Weights of a small mixture-of-experts language model, trained from scratch on English Wikipedia: 9 layers, 2 picks a token.
Below are experts of layer 4 (counted from 0) of a mixture-of-experts language model. Rows are named router (the router's row for the expert), gate (a neuron's input weights, with its number), up (a neuron's input weights, with its number), down (a neuron's output weights, with its number) and show model dimensions 0-255. Each number is 200 + 30 x the weight over its row's rms, rounded and kept within 0 to 999.
Before each expert's rows: a language model's description of what the expert responds to. This comes from a sample of Wikipedia text that the model never trained on.

# expert 6
It responds to: Pipe separators, header-row ends and two-digit numbers in wiki tables of filmographies, episodes and results, e.g. Rating (18–49), Ref. |.
router,265,220,204,219,145,184,183,185,192,193,180,166,211,216,227,205,252,183,200,215,172,166,231,178,172,193,217,211,176,169,164,166,211,256,218,173,203,205,183,214,179,175,219,172,200,110,186,148,181,203,208,221,229,230,173,244,227,200,168,196,154,200,190,172,222,194,202,229,190,125,185,153,137,222,158,214,150,182,245,230,209,272,237,236,246,200,216,161,175,161,188,161,179,196,207,270,198,155,169,134,232,220,243,207,134,175,200,166,139,201,215,186,185,191,232,214,161,253,200,138,181,183,223,178,148,233,254,198,197,184,209,184,226,236,155,195,208,189,192,214,156,191,222,221,199,190,190,224,206,213,166,205,173,203,167,182,148,240,239,155,198,195,189,215,165,186,217,196,217,209,167,202,227,244,147,239,179,179,196,241,214,162,227,208,206,258,158,179,182,217,235,294,212,210,231,220,176,220,160,196,198,224,205,189,142,194,183,185,175,208,215,214,223,212,213,182,255,173,131,168,174,208,209,190,187,192,162,202,188,199,219,176,189,187,197,234,261,210,236,233,241,201,177,226,242,228,203,159,211,219,178,226,177,208,259,182
gate0,255,187,210,190,184,138,226,212,180,147,147,231,199,214,176,183,224,196,200,225,197,224,172,241,161,166,208,201,217,172,215,147,215,197,195,170,155,161,203,265,186,151,177,229,177,185,183,130,180,219,187,169,226,193,192,256,187,194,215,196,224,215,194,195,208,168,228,198,145,148,210,210,177,199,186,177,200,232,214,184,139,234,204,199,226,191,242,213,127,174,239,162,160,211,234,190,217,180,140,138,129,223,222,213,172,171,177,199,242,244,181,171,202,193,246,199,185,160,182,202,173,212,173,201,193,191,235,188,204,192,114,193,166,197,154,181,172,215,194,182,197,179,227,184,248,196,165,138,174,192,240,195,215,195,159,253,223,251,205,141,193,206,187,167,186,186,224,212,282,259,203,203,208,198,236,178,177,230,174,225,228,213,228,193,160,203,155,180,238,207,265,260,215,172,211,221,224,216,161,265,224,216,191,206,173,186,263,242,166,183,202,264,189,146,232,205,197,209,222,243,158,197,215,210,201,206,176,232,235,202,156,185,199,200,224,275,242,193,178,212,219,214,184,136,200,229,199,231,207,201,194,187,198,187,208,203
up0,218,189,182,237,187,240,179,176,216,171,188,151,229,165,250,193,235,185,142,189,190,188,218,170,222,163,262,222,194,198,207,192,199,243,193,153,235,200,279,258,149,172,236,212,221,141,103,163,183,219,213,167,190,197,172,224,216,207,181,210,206,219,184,218,199,209,171,217,198,128,216,200,228,176,175,156,248,210,255,180,148,155,194,193,211,218,238,218,209,171,215,198,179,180,222,182,205,165,141,197,179,186,177,204,181,232,184,169,201,148,210,184,186,229,262,200,193,205,196,223,246,196,248,193,208,205,211,222,173,166,194,216,170,164,166,184,212,172,213,206,202,123,170,166,158,154,139,187,237,215,217,206,234,187,167,184,218,195,214,189,192,227,221,198,191,186,190,224,217,210,252,165,182,193,137,196,224,229,206,203,186,262,229,117,140,183,211,157,199,149,230,201,189,192,187,173,237,207,144,249,229,194,210,211,226,215,192,192,173,233,219,213,189,217,220,217,231,239,261,204,195,173,245,196,231,152,182,186,200,162,175,175,157,202,197,228,197,191,180,185,157,172,193,218,234,208,251,230,293,234,217,169,212,175,259,201
down0,163,231,224,190,173,235,257,206,171,247,213,201,163,243,205,218,220,219,204,210,220,178,190,210,204,146,188,190,231,209,218,247,175,147,209,243,215,196,207,213,205,173,184,209,187,239,177,215,182,195,211,166,186,184,222,232,188,163,259,184,156,204,176,257,151,244,153,221,175,165,200,248,188,233,145,178,201,249,193,248,207,211,231,165,204,240,181,209,187,237,178,177,186,187,252,184,185,183,223,177,272,158,216,200,229,247,188,176,153,221,161,210,211,144,196,213,191,210,198,194,143,139,215,224,194,183,147,177,186,165,219,228,240,210,158,246,228,220,217,154,190,207,182,184,226,242,201,246,184,183,186,208,290,239,178,184,208,158,186,163,163,201,196,217,196,230,212,201,206,169,173,205,168,186,139,181,171,248,185,258,226,269,192,224,185,199,148,189,171,245,187,222,183,246,185,164,180,175,199,189,224,233,230,227,147,140,165,178,189,195,179,172,192,235,174,195,265,192,192,198,217,193,212,169,196,181,247,228,219,179,206,235,187,231,172,184,168,158,134,191,274,239,202,205,193,175,216,194,227,220,180,183,134,172,144,214

# expert 26
It responds to: Word-final suffixes ending nouns, especially plurals and abstract nouns: -ings, -ations, -ies, -ues, -ers, -ure, -ice.
router,231,186,197,234,137,218,212,195,216,191,218,203,226,216,206,176,280,188,180,172,199,175,210,172,172,221,197,219,158,204,192,194,253,189,231,191,204,234,206,177,236,213,224,209,187,150,201,160,155,171,249,221,247,184,201,228,171,180,144,194,164,187,171,206,214,211,219,226,172,139,189,174,154,241,158,210,159,199,253,198,212,264,177,221,194,225,231,187,203,159,162,198,215,138,173,225,221,204,192,149,194,162,227,224,167,182,212,189,162,205,233,240,184,191,222,226,192,192,227,167,179,137,234,195,192,189,214,182,191,216,233,173,236,222,226,224,201,207,222,165,190,217,208,214,192,179,201,201,212,205,231,268,205,237,174,161,172,218,280,190,217,264,129,214,169,227,217,177,190,233,194,191,199,244,189,208,189,158,201,232,195,188,230,201,227,239,134,148,178,225,257,261,227,254,266,233,215,156,193,196,226,196,185,223,157,172,200,191,190,197,233,205,160,215,226,165,269,183,162,177,202,191,208,208,247,189,127,164,127,221,214,198,174,151,150,197,202,217,201,253,228,241,187,242,184,213,178,183,191,224,163,221,135,175,181,230
gate0,229,211,249,211,209,205,220,202,210,184,256,199,206,204,202,194,149,127,188,226,197,167,197,180,200,172,212,178,120,219,174,216,207,229,204,210,214,238,226,170,180,178,213,171,184,210,217,227,169,168,219,198,163,181,192,189,220,230,263,188,230,207,220,228,242,214,171,229,182,138,215,193,202,229,152,196,168,210,193,218,240,211,247,179,240,201,171,194,244,186,148,256,182,167,257,192,180,169,155,207,211,177,153,148,211,205,230,181,160,188,277,155,201,231,234,173,205,203,170,222,205,184,237,173,183,222,222,204,170,234,167,185,248,155,220,266,152,254,236,256,243,155,244,216,186,220,202,207,221,222,203,252,193,208,192,193,215,184,203,199,226,204,135,135,162,219,207,176,169,213,196,239,172,158,129,179,124,164,217,166,190,148,190,186,230,227,191,231,207,196,165,191,240,187,187,191,234,176,174,183,264,206,218,169,224,167,191,178,195,224,170,142,169,221,201,230,170,208,237,159,182,186,233,270,203,182,211,179,168,183,183,237,196,194,237,178,216,173,251,186,224,167,183,277,160,191,189,210,168,196,190,218,215,239,207,186
up0,197,190,207,224,162,181,204,214,172,213,226,179,187,185,206,227,233,187,195,191,191,187,223,233,200,149,247,206,202,175,153,163,124,198,194,254,222,202,248,152,183,195,208,234,221,247,173,216,229,186,173,185,234,182,118,164,203,275,172,187,251,190,253,207,191,211,243,193,155,210,186,112,214,208,204,177,173,231,205,151,188,194,195,241,189,191,239,173,181,191,178,187,219,187,178,135,194,250,161,252,225,224,204,186,204,180,165,186,228,175,229,196,185,165,217,226,202,185,166,227,227,258,171,252,173,196,207,205,187,210,171,167,175,195,183,227,155,152,184,212,187,217,209,240,217,207,192,202,197,223,197,236,226,203,177,159,240,234,146,128,198,192,231,157,194,225,190,217,207,183,230,158,147,218,223,201,227,221,181,212,177,189,192,221,162,215,231,226,146,210,198,194,175,152,276,177,164,180,212,208,202,162,185,227,217,148,207,168,174,165,181,223,210,242,186,137,202,227,166,220,163,156,231,207,213,217,252,147,199,212,237,149,243,217,176,167,208,275,254,191,213,168,232,193,209,185,143,205,255,222,206,253,188,190,202,244
down0,223,210,205,207,228,172,209,186,233,153,203,240,213,173,185,148,220,203,198,214,198,119,251,180,160,132,207,189,210,231,210,175,240,202,185,237,196,202,153,149,201,162,199,205,162,207,212,210,168,169,176,231,223,212,191,194,209,248,256,224,246,190,183,176,177,179,229,175,173,191,204,193,196,223,193,173,199,148,216,161,199,202,179,225,161,254,239,193,219,251,211,165,202,198,246,137,128,181,250,241,193,244,158,218,187,182,218,162,157,174,228,176,155,150,185,199,168,156,203,233,155,213,223,157,204,265,177,201,228,163,173,194,243,136,161,189,181,198,187,140,174,210,281,190,202,210,173,184,274,200,201,225,208,214,149,240,221,264,212,190,199,219,201,230,198,184,186,249,178,224,153,210,260,222,222,225,210,197,193,200,219,193,223,193,210,176,162,239,229,176,259,190,174,195,248,193,245,224,158,248,213,195,221,115,156,185,221,181,220,172,140,192,194,189,190,213,198,194,213,203,176,180,181,196,172,192,277,205,177,213,192,201,185,163,183,190,162,213,179,182,212,200,150,183,188,181,197,184,240,154,191,209,215,158,208,166

# expert 30
It responds to: Word-opening prefixes like acc, re, sub, ab, ass (According, reactivated, accompanied) and opening quotation marks before titles.
router,244,209,188,189,104,222,222,183,205,179,181,198,217,198,187,201,190,203,190,175,209,208,207,160,233,188,220,255,187,202,164,170,191,216,253,181,227,165,191,181,193,231,192,190,177,156,208,119,153,139,227,249,250,207,193,202,188,225,179,210,218,221,204,173,187,176,200,257,212,199,190,182,165,227,210,188,205,213,234,219,168,251,210,216,239,161,204,160,196,156,255,162,199,138,205,207,214,172,190,219,226,159,254,190,128,163,192,208,209,194,208,231,185,205,199,225,183,215,222,146,200,143,203,200,243,222,262,177,219,226,211,196,184,278,201,169,180,205,181,173,199,247,220,189,191,204,161,168,215,158,193,218,205,224,162,180,169,207,246,203,234,198,172,231,166,195,242,180,230,254,231,171,187,277,185,189,164,169,233,217,268,173,217,202,202,226,162,116,202,197,205,234,185,262,188,176,163,176,164,191,209,211,206,232,146,179,184,156,187,173,211,232,229,217,269,225,230,204,172,213,211,229,200,225,268,220,188,176,198,219,232,195,162,176,175,182,173,219,184,285,204,189,234,256,219,258,209,194,217,238,208,214,196,193,184,159
gate0,231,236,206,205,155,193,225,208,192,159,163,170,252,189,235,177,198,199,204,243,222,227,179,167,222,233,201,219,224,190,167,233,253,244,220,275,262,132,198,158,148,152,188,195,177,185,187,174,170,263,205,229,246,214,225,160,183,191,251,224,201,222,173,178,209,173,252,215,253,252,149,161,159,173,215,161,193,182,211,175,182,197,213,205,234,225,200,150,209,200,164,215,213,168,210,178,238,220,243,222,163,210,236,201,212,140,203,258,199,171,173,216,167,233,157,254,174,204,265,241,231,193,172,216,198,177,197,217,175,213,196,140,230,131,214,169,182,258,231,200,185,215,196,160,240,223,165,227,285,172,200,205,229,186,258,231,192,204,186,213,184,220,226,208,204,188,220,195,201,167,217,176,178,239,175,187,197,190,161,202,231,186,228,216,239,215,143,172,165,235,211,182,208,282,251,224,151,148,178,175,189,198,183,167,185,194,182,172,219,248,184,203,242,197,203,216,177,240,156,204,192,205,179,184,193,185,236,235,253,166,238,199,151,228,223,215,191,220,210,239,188,230,193,161,214,197,224,181,184,226,180,181,207,199,219,224
up0,198,191,233,216,192,222,175,161,192,213,234,245,202,162,188,197,248,225,221,169,172,208,130,222,230,211,193,218,217,180,213,207,191,185,163,147,181,222,229,254,207,190,209,237,191,172,228,154,227,203,233,193,215,169,236,178,130,267,163,232,247,190,231,171,188,203,208,148,179,205,205,252,190,214,227,158,217,186,176,237,176,156,195,167,194,199,209,186,239,212,219,204,189,206,249,213,203,181,186,192,214,189,143,158,208,223,206,176,210,216,138,264,242,194,190,212,226,169,187,162,224,196,136,179,169,198,204,155,221,167,202,258,248,261,228,227,273,183,157,174,186,181,234,181,161,201,188,235,217,152,197,236,228,276,182,137,209,144,180,214,204,210,163,221,229,160,166,178,239,235,183,224,216,199,197,269,194,178,256,193,221,195,186,199,242,211,228,160,210,229,210,208,176,241,138,153,203,170,207,179,197,202,159,149,205,154,202,245,209,180,261,181,222,187,208,196,216,187,186,188,198,206,172,160,184,170,171,192,169,180,168,173,156,179,199,209,244,223,159,158,179,264,195,212,192,168,246,170,240,230,257,205,184,201,193,182
down0,240,182,209,138,176,211,179,188,194,213,189,199,228,238,225,205,183,193,157,195,164,180,237,202,165,191,167,206,126,205,233,179,243,216,203,250,212,216,230,212,141,238,228,193,191,191,184,215,157,249,207,160,235,205,229,199,159,183,185,239,231,214,159,288,214,226,220,168,209,206,235,220,204,213,185,243,191,225,179,193,232,168,232,185,213,203,120,204,206,206,235,239,230,182,211,236,223,198,190,226,196,145,227,199,172,178,223,143,163,135,188,212,216,195,203,246,174,204,197,171,228,184,165,211,207,197,245,232,200,231,198,182,160,198,247,222,145,164,195,169,189,260,272,167,179,249,186,205,192,207,239,219,190,201,251,170,232,176,252,229,213,216,260,182,204,203,241,163,173,162,212,218,176,244,182,240,189,187,168,167,206,209,179,211,255,200,202,163,226,242,216,243,266,202,189,161,231,179,194,193,198,177,180,209,253,162,239,158,180,219,162,166,248,190,183,224,211,122,234,237,183,191,188,259,195,202,212,197,195,217,236,203,182,230,180,237,170,241,185,202,236,204,212,121,224,180,223,241,174,189,238,218,155,249,189,186

# expert 14
It responds to: The digit 2 starting years like 2012 or 2009, and short first pieces of names such as R, M, Se.
router,264,204,186,192,187,230,171,205,228,197,204,186,223,203,218,194,210,154,174,201,259,178,249,159,158,203,203,239,197,190,175,211,238,170,241,228,208,170,194,202,206,166,196,205,165,164,175,145,179,204,225,237,240,196,172,180,163,187,177,234,187,191,202,191,161,222,216,248,156,174,193,172,146,223,202,160,159,210,225,199,189,247,164,228,250,209,207,161,214,177,187,150,182,191,248,231,224,211,206,207,249,226,236,231,150,143,171,184,126,243,277,186,179,185,162,151,205,219,264,200,159,178,195,184,198,255,239,170,172,211,236,157,201,266,196,176,230,228,214,214,169,227,231,199,183,192,184,209,219,184,143,242,179,184,149,183,136,165,201,209,251,191,187,217,172,186,222,201,213,223,196,198,182,257,209,201,166,176,215,208,240,164,201,197,213,217,154,164,170,193,255,264,216,184,259,216,189,205,220,209,206,196,195,242,189,126,258,215,166,191,211,213,174,247,223,214,235,165,172,230,219,206,224,263,206,212,205,188,197,218,178,163,242,232,155,222,182,208,185,217,219,177,194,252,189,182,209,159,183,270,185,203,145,211,220,150
gate0,209,210,239,236,194,272,252,133,209,175,208,223,195,190,226,204,261,214,152,180,240,242,164,200,165,171,248,215,187,220,216,233,130,169,199,246,160,209,207,232,196,154,233,196,184,172,161,222,233,200,201,157,203,179,186,155,165,243,168,150,179,242,174,197,206,218,187,179,242,179,179,199,227,217,190,236,187,229,164,206,179,230,129,230,196,219,192,197,187,246,186,220,194,170,240,227,244,247,226,188,227,188,240,146,192,178,171,123,177,212,224,164,235,202,183,176,182,146,142,203,215,210,193,191,198,235,213,140,129,233,214,190,201,184,165,198,182,162,200,226,213,226,221,175,213,210,170,166,221,163,125,224,216,190,247,204,204,244,164,164,185,239,231,188,187,247,191,146,237,242,180,222,214,174,143,201,261,192,179,210,209,165,198,198,223,186,155,200,229,232,212,234,193,209,183,210,245,227,190,216,198,173,173,240,198,219,164,184,237,178,249,220,191,160,191,239,222,181,237,214,243,239,190,180,187,202,202,146,218,196,200,220,236,190,199,168,207,183,139,152,241,175,177,193,190,218,209,218,228,232,192,247,161,150,163,190
up0,195,188,241,243,226,172,184,229,194,172,170,221,195,211,227,195,251,144,222,177,292,173,238,193,131,198,199,235,204,208,224,217,195,190,176,218,193,152,182,226,211,199,153,159,234,202,191,181,230,201,176,241,155,218,185,180,245,219,205,197,256,202,254,260,202,190,190,219,197,215,171,220,250,212,176,180,228,232,190,194,283,248,194,221,216,199,167,194,191,181,186,190,215,214,165,208,207,236,158,230,132,217,201,208,182,198,220,181,235,205,211,215,267,184,229,205,222,188,189,220,206,150,187,163,198,225,209,165,248,261,264,233,248,221,247,183,129,185,166,206,216,201,226,167,233,184,192,247,212,220,171,248,233,204,193,259,212,207,182,178,147,205,199,214,216,281,202,212,217,209,164,192,205,127,171,240,211,214,229,251,244,155,184,164,176,173,231,188,212,206,165,295,174,199,219,191,218,219,151,195,210,185,253,223,217,135,199,200,207,151,234,271,168,224,193,203,183,202,168,204,203,180,211,244,203,193,164,219,199,215,211,205,187,231,198,145,194,205,256,187,201,193,266,178,184,212,216,216,184,188,201,192,190,219,174,190
down0,169,165,204,211,179,216,223,238,215,210,210,219,204,172,277,201,160,168,255,266,205,147,250,151,194,179,165,168,207,231,211,214,202,153,240,212,209,222,203,199,228,174,167,205,237,209,197,240,233,171,175,141,207,188,190,225,212,214,194,198,269,231,201,173,137,185,276,219,205,177,229,166,173,168,220,209,195,181,190,229,190,163,262,229,228,180,217,238,237,187,227,217,215,195,193,193,153,145,221,137,224,191,150,196,194,167,242,237,229,168,180,212,254,213,209,184,209,185,226,174,232,142,200,159,208,227,195,181,175,184,168,206,287,183,212,225,211,218,163,216,171,186,193,174,185,237,180,215,210,230,244,203,201,170,148,214,204,223,190,220,202,230,244,238,191,173,166,213,168,225,217,189,208,197,178,207,224,152,165,205,221,201,188,230,191,184,131,239,227,212,194,203,204,184,245,223,185,183,150,139,184,243,225,152,225,248,185,236,206,213,190,240,217,113,152,160,189,225,197,136,134,220,146,185,183,200,180,180,199,177,199,182,183,155,245,225,186,169,178,198,226,164,212,165,200,226,164,243,193,193,195,253,186,177,191,227

# expert 13
It responds to: Temporal and logical connectives opening a clause or sentence, such as after, before, since, when, during, until, furthermore.
router,257,239,192,192,166,185,192,258,255,191,175,159,218,198,259,188,229,200,203,193,193,173,253,185,166,218,216,253,172,194,154,165,183,234,240,188,245,189,227,174,214,189,197,173,206,197,210,176,153,208,206,256,228,184,212,237,201,243,196,213,212,157,172,177,203,232,247,243,182,120,148,166,178,257,209,182,174,201,201,189,154,268,213,227,187,255,263,153,171,178,191,172,167,182,164,218,199,182,198,163,221,235,219,201,164,220,189,205,150,178,229,178,202,179,243,164,165,233,202,176,207,174,217,213,182,219,228,171,180,241,258,146,209,215,162,212,207,186,172,155,183,246,205,206,156,226,202,190,245,161,160,180,171,209,207,183,170,196,235,193,258,195,190,227,160,222,240,193,199,205,168,179,204,269,121,214,154,180,204,211,220,150,228,233,211,236,193,143,185,211,211,242,187,242,219,191,192,197,134,202,195,190,197,199,168,196,228,161,211,179,187,226,209,216,203,204,223,200,175,206,224,224,197,210,187,231,154,166,193,235,233,198,200,198,144,188,212,227,186,209,244,213,180,237,191,232,208,160,162,216,144,273,144,146,245,191
gate0,219,186,209,202,213,237,210,172,181,254,170,158,247,177,139,208,216,223,182,169,204,243,241,232,190,223,216,206,208,161,215,220,176,147,197,172,220,226,191,165,136,164,167,140,271,215,164,198,177,179,193,207,210,208,204,255,218,178,231,195,199,198,234,213,223,146,153,224,155,236,219,191,220,195,188,207,229,210,181,240,170,197,212,164,206,244,203,182,216,159,173,194,215,198,214,188,168,243,196,180,170,221,225,267,148,213,193,195,209,175,249,180,204,222,226,156,240,170,252,221,236,275,138,201,199,199,236,152,150,227,191,227,213,140,263,219,262,250,241,209,175,210,198,239,175,178,213,207,214,196,217,227,204,174,213,197,100,204,168,201,218,161,237,207,172,243,164,215,195,221,208,168,216,184,159,207,218,199,203,116,208,220,188,202,191,162,220,248,216,190,192,202,194,181,211,246,155,232,225,159,253,218,171,166,243,240,189,130,179,235,234,186,183,155,194,174,189,222,192,227,195,182,210,222,181,202,178,187,209,189,203,194,196,193,232,198,185,128,231,174,214,181,166,215,197,222,198,227,186,240,162,249,174,147,223,172
up0,171,188,189,188,239,188,231,167,212,220,216,189,247,196,170,192,231,184,185,209,242,192,223,225,195,207,209,215,246,137,155,198,206,189,222,239,188,234,177,221,209,221,194,168,179,189,170,188,230,191,231,237,226,202,225,161,248,222,200,253,247,166,227,135,178,184,189,218,218,212,197,220,202,215,210,213,243,186,230,234,191,165,173,204,196,192,262,215,196,237,234,183,184,214,191,185,209,215,165,205,190,194,236,250,189,221,191,198,203,202,181,234,183,196,184,192,173,150,203,185,211,227,272,191,197,247,219,175,209,192,136,199,185,144,178,165,253,233,197,159,230,202,175,203,139,159,130,179,194,208,202,205,251,235,222,193,218,176,211,204,287,219,158,170,252,169,182,149,243,166,241,167,177,267,195,161,243,151,205,204,227,183,195,212,216,270,243,167,267,180,147,210,201,214,198,183,185,208,203,190,243,197,196,188,271,189,176,218,134,205,195,247,232,214,214,172,166,195,149,206,192,247,217,242,231,186,228,167,217,217,160,281,186,196,135,196,203,176,193,106,155,208,187,196,173,202,174,236,213,210,172,227,188,173,224,221
down0,184,178,158,165,178,164,250,235,223,241,180,226,153,183,177,205,229,144,200,229,214,219,216,238,208,267,139,212,201,251,194,235,209,213,226,211,202,212,205,189,164,144,189,177,188,223,148,166,169,150,222,240,213,202,205,174,210,158,200,213,179,171,208,216,198,153,183,156,161,232,219,206,185,271,240,193,229,180,242,247,195,184,199,153,176,221,156,201,171,196,195,238,229,217,247,188,187,204,198,213,192,269,139,202,212,203,188,230,260,236,180,173,176,175,228,228,236,221,166,221,211,191,173,242,226,244,247,216,196,226,249,232,225,149,233,219,254,254,221,215,209,192,173,219,186,220,272,212,196,212,187,188,225,219,232,185,223,183,198,242,158,250,240,232,176,205,237,208,222,205,181,166,199,188,179,213,168,219,217,223,215,212,160,244,237,175,198,243,217,201,161,132,186,198,175,205,248,223,232,215,193,200,168,144,211,191,162,198,188,176,252,138,144,192,252,206,197,249,220,192,166,207,160,225,198,198,226,156,204,188,189,245,246,232,133,190,232,191,212,187,225,182,176,214,147,255,167,207,201,211,251,193,228,216,222,179

# expert 17
It responds to: Consonant pieces inside foreign names, often Slavic, Arabic or Turkish, like Haj-d-ina, Ab-d-ulghani, Do-ğ-a, plus Sh and Bel.
router,227,191,216,262,161,226,160,230,202,195,143,154,224,179,235,235,243,170,194,245,203,202,216,200,212,231,187,214,152,183,205,176,201,183,241,190,221,223,206,238,207,192,197,206,229,127,157,134,166,201,226,215,217,197,206,246,166,184,184,182,187,167,197,218,211,194,255,249,178,166,233,203,214,223,204,171,236,190,261,173,175,263,160,195,232,210,194,164,191,133,174,187,165,193,215,255,250,178,190,161,165,228,236,177,151,222,193,211,163,228,253,212,193,174,211,192,173,232,230,219,171,198,195,215,177,203,296,208,198,205,241,173,209,273,144,174,168,206,118,164,235,212,221,206,218,194,181,230,157,208,168,219,170,193,164,195,165,198,240,174,190,216,198,237,183,221,220,198,234,202,178,194,238,218,181,213,188,208,223,193,192,198,201,213,253,234,192,173,152,216,238,253,208,230,201,150,212,179,144,176,209,238,200,224,175,160,227,217,194,207,231,221,168,214,220,235,249,199,206,180,206,196,180,237,250,219,172,170,177,219,204,169,229,192,111,208,238,168,198,202,219,212,170,206,172,176,217,189,162,259,164,185,207,200,194,103
gate0,167,192,192,218,223,185,164,160,224,194,158,188,201,170,212,227,216,163,185,203,184,202,223,196,168,205,245,274,239,249,215,214,176,210,235,208,159,210,168,160,209,181,209,202,179,242,243,216,194,229,194,155,180,213,242,116,142,213,165,234,225,200,213,242,215,175,217,207,232,223,184,140,177,206,196,200,206,222,231,252,230,216,177,223,159,188,159,196,212,242,210,186,219,199,166,186,210,173,147,220,185,136,187,150,194,178,176,148,199,212,171,206,220,188,191,158,213,204,191,208,234,245,185,219,184,150,264,183,166,145,201,238,179,219,195,176,173,209,138,147,202,212,210,151,215,208,198,160,192,213,176,205,232,170,212,229,223,138,164,151,215,207,230,143,208,203,232,261,182,203,196,205,250,206,153,180,173,189,195,187,217,214,225,245,240,188,181,177,135,194,237,231,245,200,186,148,208,132,158,192,228,256,215,179,212,171,215,185,163,225,212,178,220,199,209,198,225,157,158,197,262,212,151,212,214,215,249,189,146,203,186,201,188,213,190,266,264,165,226,187,129,137,223,192,159,212,202,199,164,179,216,207,200,191,238,193
up0,202,187,230,221,226,166,173,164,191,197,131,188,240,231,228,214,239,200,173,186,215,195,197,170,153,237,222,264,147,182,191,239,224,236,179,176,229,219,227,251,159,163,195,216,153,167,247,185,210,195,185,224,183,230,201,187,213,231,211,241,137,190,209,234,211,179,198,197,199,209,230,168,182,170,162,192,200,231,247,231,204,194,162,244,206,187,112,220,242,189,184,209,183,212,223,218,208,145,240,203,184,169,217,160,194,204,195,138,165,219,240,232,220,188,205,171,232,193,237,216,221,238,167,252,189,152,192,159,149,134,217,229,207,169,277,219,218,199,193,165,206,216,197,139,203,219,177,201,167,203,201,219,238,164,242,160,220,176,215,238,192,170,222,177,227,147,257,202,177,154,233,162,203,160,197,203,211,212,173,217,222,167,192,245,175,196,173,156,160,165,164,197,158,167,191,173,239,220,143,257,181,218,235,239,205,197,212,191,203,242,211,228,220,229,167,266,234,178,199,206,261,216,182,206,161,214,211,243,179,171,178,169,184,183,195,220,171,225,217,195,160,188,227,174,194,266,156,228,184,135,226,218,221,155,207,200
down0,214,210,208,163,232,245,248,235,214,235,221,232,159,154,225,168,205,162,197,208,172,222,227,174,215,154,234,222,204,240,203,192,216,209,191,201,179,182,193,204,221,160,179,220,174,207,255,227,237,159,212,180,247,219,177,228,176,228,195,205,210,173,237,216,222,200,246,226,202,269,220,176,201,176,189,184,195,189,156,198,179,178,201,145,158,176,163,175,213,228,240,221,164,223,212,201,195,151,196,198,174,209,172,164,205,218,215,156,189,273,184,222,254,194,167,200,137,196,210,197,254,217,172,207,222,223,205,184,207,156,187,159,222,162,173,213,181,177,209,217,173,148,209,231,184,180,223,159,172,195,199,180,177,172,199,208,152,227,243,200,161,107,193,216,207,170,173,206,190,262,214,180,242,174,297,195,197,229,257,223,205,238,229,213,212,186,156,188,174,210,176,171,240,229,239,234,230,235,219,193,229,214,183,234,224,234,202,195,180,245,210,197,147,153,152,238,222,196,227,184,198,173,199,161,251,223,263,188,237,207,226,177,220,188,155,201,179,211,149,199,122,159,186,224,245,229,191,269,207,251,239,242,244,181,232,197

# expert 11
It responds to: Final digits of years and large numbers after a leading digit, like 1'955', 2'015', 000, plus % and years.
router,242,211,180,221,95,174,205,216,230,178,202,201,232,199,228,190,253,149,193,200,170,168,214,170,169,247,156,231,186,213,172,173,208,250,249,192,203,205,198,172,150,208,204,182,260,183,166,159,163,197,235,224,215,173,209,219,222,216,141,194,209,208,188,163,232,237,185,220,204,178,203,167,166,254,167,208,189,210,230,181,178,245,199,246,244,221,203,176,212,194,155,169,224,176,210,224,205,169,217,148,183,191,224,156,132,237,150,191,201,199,211,196,180,178,192,166,188,254,239,194,159,179,200,189,178,213,202,164,196,241,226,179,198,248,215,217,178,176,154,187,205,167,252,198,173,180,157,225,200,223,160,202,181,193,155,178,182,183,253,198,226,246,153,182,171,186,241,219,191,222,162,148,194,271,129,222,184,174,231,236,230,224,208,230,224,242,135,126,164,200,240,262,192,205,225,227,166,211,229,220,189,194,166,180,171,194,230,183,148,171,172,202,215,234,212,180,246,209,142,201,184,206,240,223,199,193,185,199,137,217,216,182,199,191,159,241,219,218,217,212,250,191,172,241,182,153,204,213,232,222,169,223,145,177,194,180
gate0,192,184,177,218,214,250,240,248,220,157,153,173,281,182,193,223,201,182,201,180,231,201,171,207,208,155,208,209,201,205,129,172,192,200,204,151,193,187,190,151,189,240,146,192,130,193,147,192,188,228,221,158,171,139,217,218,190,209,170,196,214,272,251,213,141,245,195,230,201,213,205,157,196,214,230,212,153,159,163,161,174,135,218,185,155,201,171,129,189,238,183,199,196,223,157,188,217,213,202,190,163,205,190,187,195,189,201,169,210,157,198,185,203,222,243,148,190,153,175,200,226,178,176,177,241,186,249,195,208,219,164,188,199,182,155,176,178,207,243,176,196,210,188,190,152,195,151,206,206,201,178,147,151,203,220,228,222,196,231,174,200,220,175,182,197,192,198,236,272,178,247,217,207,209,262,132,176,186,241,202,151,191,214,233,183,241,274,218,198,157,194,166,212,202,252,155,244,194,164,223,233,232,172,204,229,165,227,222,227,202,242,196,213,190,207,188,165,175,242,152,227,191,134,220,199,212,219,178,209,237,201,162,228,222,233,168,186,190,169,162,205,184,209,244,200,231,151,156,185,217,225,208,234,227,184,171
up0,174,182,283,157,193,225,186,203,211,232,203,117,204,169,252,199,231,231,185,179,201,222,153,230,197,205,241,233,222,187,237,245,206,134,176,205,237,205,220,237,235,173,220,216,163,260,187,212,189,186,238,206,221,226,165,255,152,216,251,217,162,233,184,179,185,223,146,189,158,183,193,260,196,236,233,223,197,216,201,157,241,233,165,193,191,173,207,203,191,181,220,180,180,203,172,207,198,186,185,151,247,214,189,157,221,219,188,216,189,194,205,197,190,182,146,186,224,221,201,167,249,166,210,228,171,199,237,207,156,202,196,225,220,185,219,209,262,164,231,164,198,226,269,204,198,115,221,253,248,206,210,211,166,180,261,141,174,209,166,184,292,190,182,236,188,272,190,178,174,225,218,237,179,229,172,182,210,231,192,223,201,187,176,240,272,208,152,238,185,214,159,169,162,219,177,193,235,193,213,184,216,205,244,213,245,184,187,210,190,222,246,241,205,193,228,203,175,142,172,192,210,201,222,203,221,198,197,223,183,225,131,239,207,206,197,176,192,214,206,228,184,205,167,213,177,232,160,178,134,203,224,216,172,162,203,201
down0,191,213,225,267,177,167,185,198,214,233,149,212,178,198,216,158,195,179,228,186,173,230,244,179,191,221,175,226,231,227,188,221,181,185,157,244,211,227,217,179,222,161,229,197,230,225,215,208,186,256,174,232,207,215,216,143,141,218,221,210,157,169,224,213,147,180,138,210,212,181,178,212,194,233,215,204,177,260,162,164,205,155,136,176,219,254,246,258,203,198,205,231,233,176,264,216,215,186,196,168,220,174,199,180,300,227,205,160,198,213,188,200,180,264,202,239,196,223,199,192,195,212,187,157,166,215,180,190,261,152,197,191,213,200,202,165,230,236,223,235,174,177,264,181,246,175,175,244,220,222,200,208,224,221,214,215,188,239,144,192,185,229,252,208,171,237,233,212,151,198,180,179,170,257,223,230,214,186,204,174,206,245,165,170,175,167,204,201,197,266,218,241,181,194,231,178,168,188,236,240,188,153,188,135,182,170,220,179,259,223,203,249,178,168,178,210,191,253,237,226,221,189,223,160,229,189,162,260,197,161,185,224,190,152,221,171,216,175,208,212,195,195,201,245,210,167,215,252,225,206,214,196,162,187,172,240